From a checkpoint of a small mixture-of-experts model trained on Wikipedia.
Size: width 96, vocabulary 8192, 14.1M parameters.
Below are experts of layer 6 (counted from 0) of a mixture-of-experts language model. Rows are named router (the router's row for the expert), gate (a neuron's input weights, with its number), up (a neuron's input weights, with its number) and show model dimensions 0-95. Each number is 50 + 12 x the weight over its row's rms, rounded and kept within 0 to 99.
Before each expert's rows: a language model's description of what the expert responds to. This comes from a sample of Wikipedia text that the model never trained on.

# expert 7
What it handles: Nouns after in, of or from, especially language and nationality names (English, French), places (Berlin, Jordan), and table-cell blanks.
router:47 50 31 53 28 55 65 34 67 41 49 42 56 54 31 57 67 50 49 62 62 59 54 42 39 50 38 49 56 49 62 44 48 32 55 62 48 52 46 48 50 54 42 34 65 60 63 27 24 57 41 41 48 32 58 44 38 63 48 65 45 74 62 53 28 38 72 46 33 51 42 24 35 37 40 43 65 42 59 52 54 36 31 38 59 37 34 31 59 27 42 55 40 43 49 65
gate0:49 45 40 55 50 25 45 49 51 45 35 52 36 57 58 42 40 72 49 20 28 42 57 52 31 55 55 63 47 53 43 48 45 52 42 59 55 70 55 51 41 44 51 36 29 64 38 56 77 48 67 57 36 44 66 66 72 31 50 57 55 48 42 38 63 40 33 57 53 33 44 67 51 39 65 78 35 41 24 53 40 54 68 61 43 52 48 55 35 44 58 59 36 34 46 42
up0:46 51 44 46 46 69 46 58 47 63 52 27 51 40 47 65 48 49 51 53 67 47 70 29 47 59 45 48 57 46 55 22 36 28 57 46 43 59 70 56 65 50 45 53 72 61 69 53 34 51 41 38 66 56 43 42 39 65 58 40 60 62 60 69 39 51 58 50 40 66 57 25 54 52 33 43 66 47 62 30 34 30 48 49 41 36 30 44 46 65 71 35 36 65 66 54

# expert 11
What it handles: Equals signs in == section headings == and paragraph or list line breaks in Wikipedia markup, plus opening quotes and brackets.
router:60 47 44 53 55 49 49 30 52 44 68 38 64 79 28 51 72 52 60 55 63 43 51 40 39 51 43 56 63 53 49 47 47 50 61 41 40 36 56 48 61 45 58 48 50 77 57 51 39 54 44 59 47 46 46 58 47 47 30 54 48 61 65 52 32 46 57 56 42 47 39 15 42 50 29 52 82 47 61 42 56 40 27 34 37 15 58 40 53 43 46 24 36 43 52 59
gate0:30 68 56 28 54 54 39 41 55 37 43 37 42 56 43 46 44 55 50 60 71 45 60 65 35 64 55 56 40 76 61 37 52 66 48 44 51 70 36 55 61 42 64 75 50 50 50 54 57 25 32 38 70 43 57 35 51 35 49 65 62 45 51 45 55 50 47 52 35 38 37 72 49 47 48 28 62 51 77 60 60 56 44 70 38 40 59 52 31 34 61 64 31 53 49 42
up0:47 30 43 60 36 45 56 69 72 54 61 61 46 35 66 45 22 56 56 50 27 63 51 37 66 40 41 43 60 27 23 55 66 36 53 71 62 32 55 58 44 56 56 48 49 52 63 70 57 66 58 67 39 52 50 51 55 70 56 41 53 68 66 76 40 46 65 42 49 66 64 30 60 54 55 71 34 54 34 52 49 53 46 45 56 55 54 67 47 54 49 37 54 48 44 54

# expert 9
What it handles: Final pieces of proper names, such as -burg, -shire, -ville, Creek, Township, and Slavic surname endings like -uk, -ovich, -ov.
router:40 48 40 60 63 68 57 29 48 19 63 46 48 67 26 53 53 57 60 53 56 62 71 37 44 52 51 39 63 42 52 47 38 57 60 55 60 49 56 47 75 54 57 47 77 51 56 37 45 54 38 60 52 32 46 39 41 64 53 57 33 50 56 33 22 53 70 64 35 50 36 20 47 38 31 54 55 64 62 59 42 58 29 50 39 32 51 45 65 38 45 44 39 40 51 57
gate0:80 42 41 75 44 24 45 19 52 51 69 46 58 51 53 61 46 42 38 29 48 50 53 33 41 57 53 40 47 74 51 50 47 49 55 50 54 42 44 34 48 32 33 40 66 27 55 50 74 61 49 55 57 45 63 59 58 44 42 50 56 53 60 51 31 47 46 77 49 48 68 57 53 58 50 42 53 38 40 63 63 54 60 66 43 45 38 37 71 34 63 32 40 64 65 53
up0:40 58 27 63 63 58 69 62 48 35 34 51 44 50 54 37 45 56 51 56 47 88 66 40 45 37 49 54 62 52 40 72 35 45 37 50 44 51 47 58 50 57 60 57 53 59 57 34 38 50 49 42 38 45 56 38 56 38 38 79 41 50 60 41 58 59 62 52 30 50 30 19 54 38 29 55 58 48 46 54 53 43 41 39 64 54 48 45 89 50 40 71 50 42 51 41

# expert 18
What it handles: First token of a new line: list hyphens, heading letters after ==, table pipes, and line breaks, as in Mixed martial, Moto2.
router:58 52 31 54 67 50 44 39 35 41 64 45 45 61 41 44 75 52 55 36 61 55 51 39 46 47 44 38 78 33 66 44 43 26 59 55 49 49 48 25 56 60 48 39 62 51 53 51 29 52 55 46 43 27 60 61 45 57 51 60 39 67 61 55 30 49 59 59 45 35 56 20 45 40 53 33 78 56 61 41 61 40 42 40 37 28 57 50 64 40 44 24 47 41 50 66
gate0:54 47 53 46 78 50 44 53 35 55 53 59 56 36 29 48 56 33 64 34 62 40 43 51 69 39 57 60 45 64 42 28 45 51 69 39 49 38 33 34 60 57 39 61 46 52 26 59 62 52 63 57 44 55 57 59 37 48 52 85 36 52 29 51 32 52 44 56 44 40 63 59 46 59 35 56 54 34 68 46 33 54 55 39 51 41 71 36 63 40 20 46 35 58 56 54
up0:45 51 76 35 68 49 55 55 42 49 58 53 70 53 61 79 67 44 68 44 70 61 51 45 40 57 26 57 50 53 50 53 34 58 49 60 43 47 46 53 74 17 56 60 43 69 49 40 56 50 52 56 48 25 52 41 30 49 61 44 48 55 32 39 68 58 36 56 54 29 56 63 37 46 76 50 53 32 57 66 42 40 50 49 35 46 48 38 49 41 59 61 39 45 75 47

# expert 39
What it handles: Prepositions like at, by, under, from, in introducing places, times or agents, e.g. at an altitude, in Detroit, under-16.
router:53 57 30 69 52 66 52 37 60 27 53 58 52 60 27 57 75 42 45 45 56 55 65 24 48 47 56 62 63 53 45 51 44 63 38 42 40 46 50 56 58 69 49 53 54 44 44 69 35 50 39 44 58 30 54 69 53 38 45 49 56 58 45 52 38 56 67 73 40 40 50 33 48 39 38 24 70 40 59 37 54 38 35 40 56 37 48 35 69 17 54 38 42 55 64 64
gate0:44 45 53 43 69 45 41 39 23 35 40 51 52 71 51 29 52 43 79 53 59 58 56 61 45 56 46 34 50 66 36 36 79 44 62 64 32 45 51 53 33 60 48 44 41 57 39 38 69 24 41 48 42 49 57 61 72 52 29 17 58 46 68 47 40 71 54 46 52 52 59 55 51 45 54 62 55 51 66 53 37 48 39 58 53 42 40 32 48 43 65 29 54 38 45 51
up0:38 13 52 42 45 51 26 85 55 69 51 46 47 41 67 67 37 63 47 47 29 44 41 38 61 37 53 64 56 51 49 55 35 46 34 34 66 60 53 73 50 57 48 22 50 41 43 42 44 52 50 43 48 53 41 47 38 63 77 72 56 32 47 65 49 52 43 48 56 71 53 61 54 41 73 37 42 52 46 50 48 46 49 32 37 67 53 44 38 55 48 54 47 58 47 49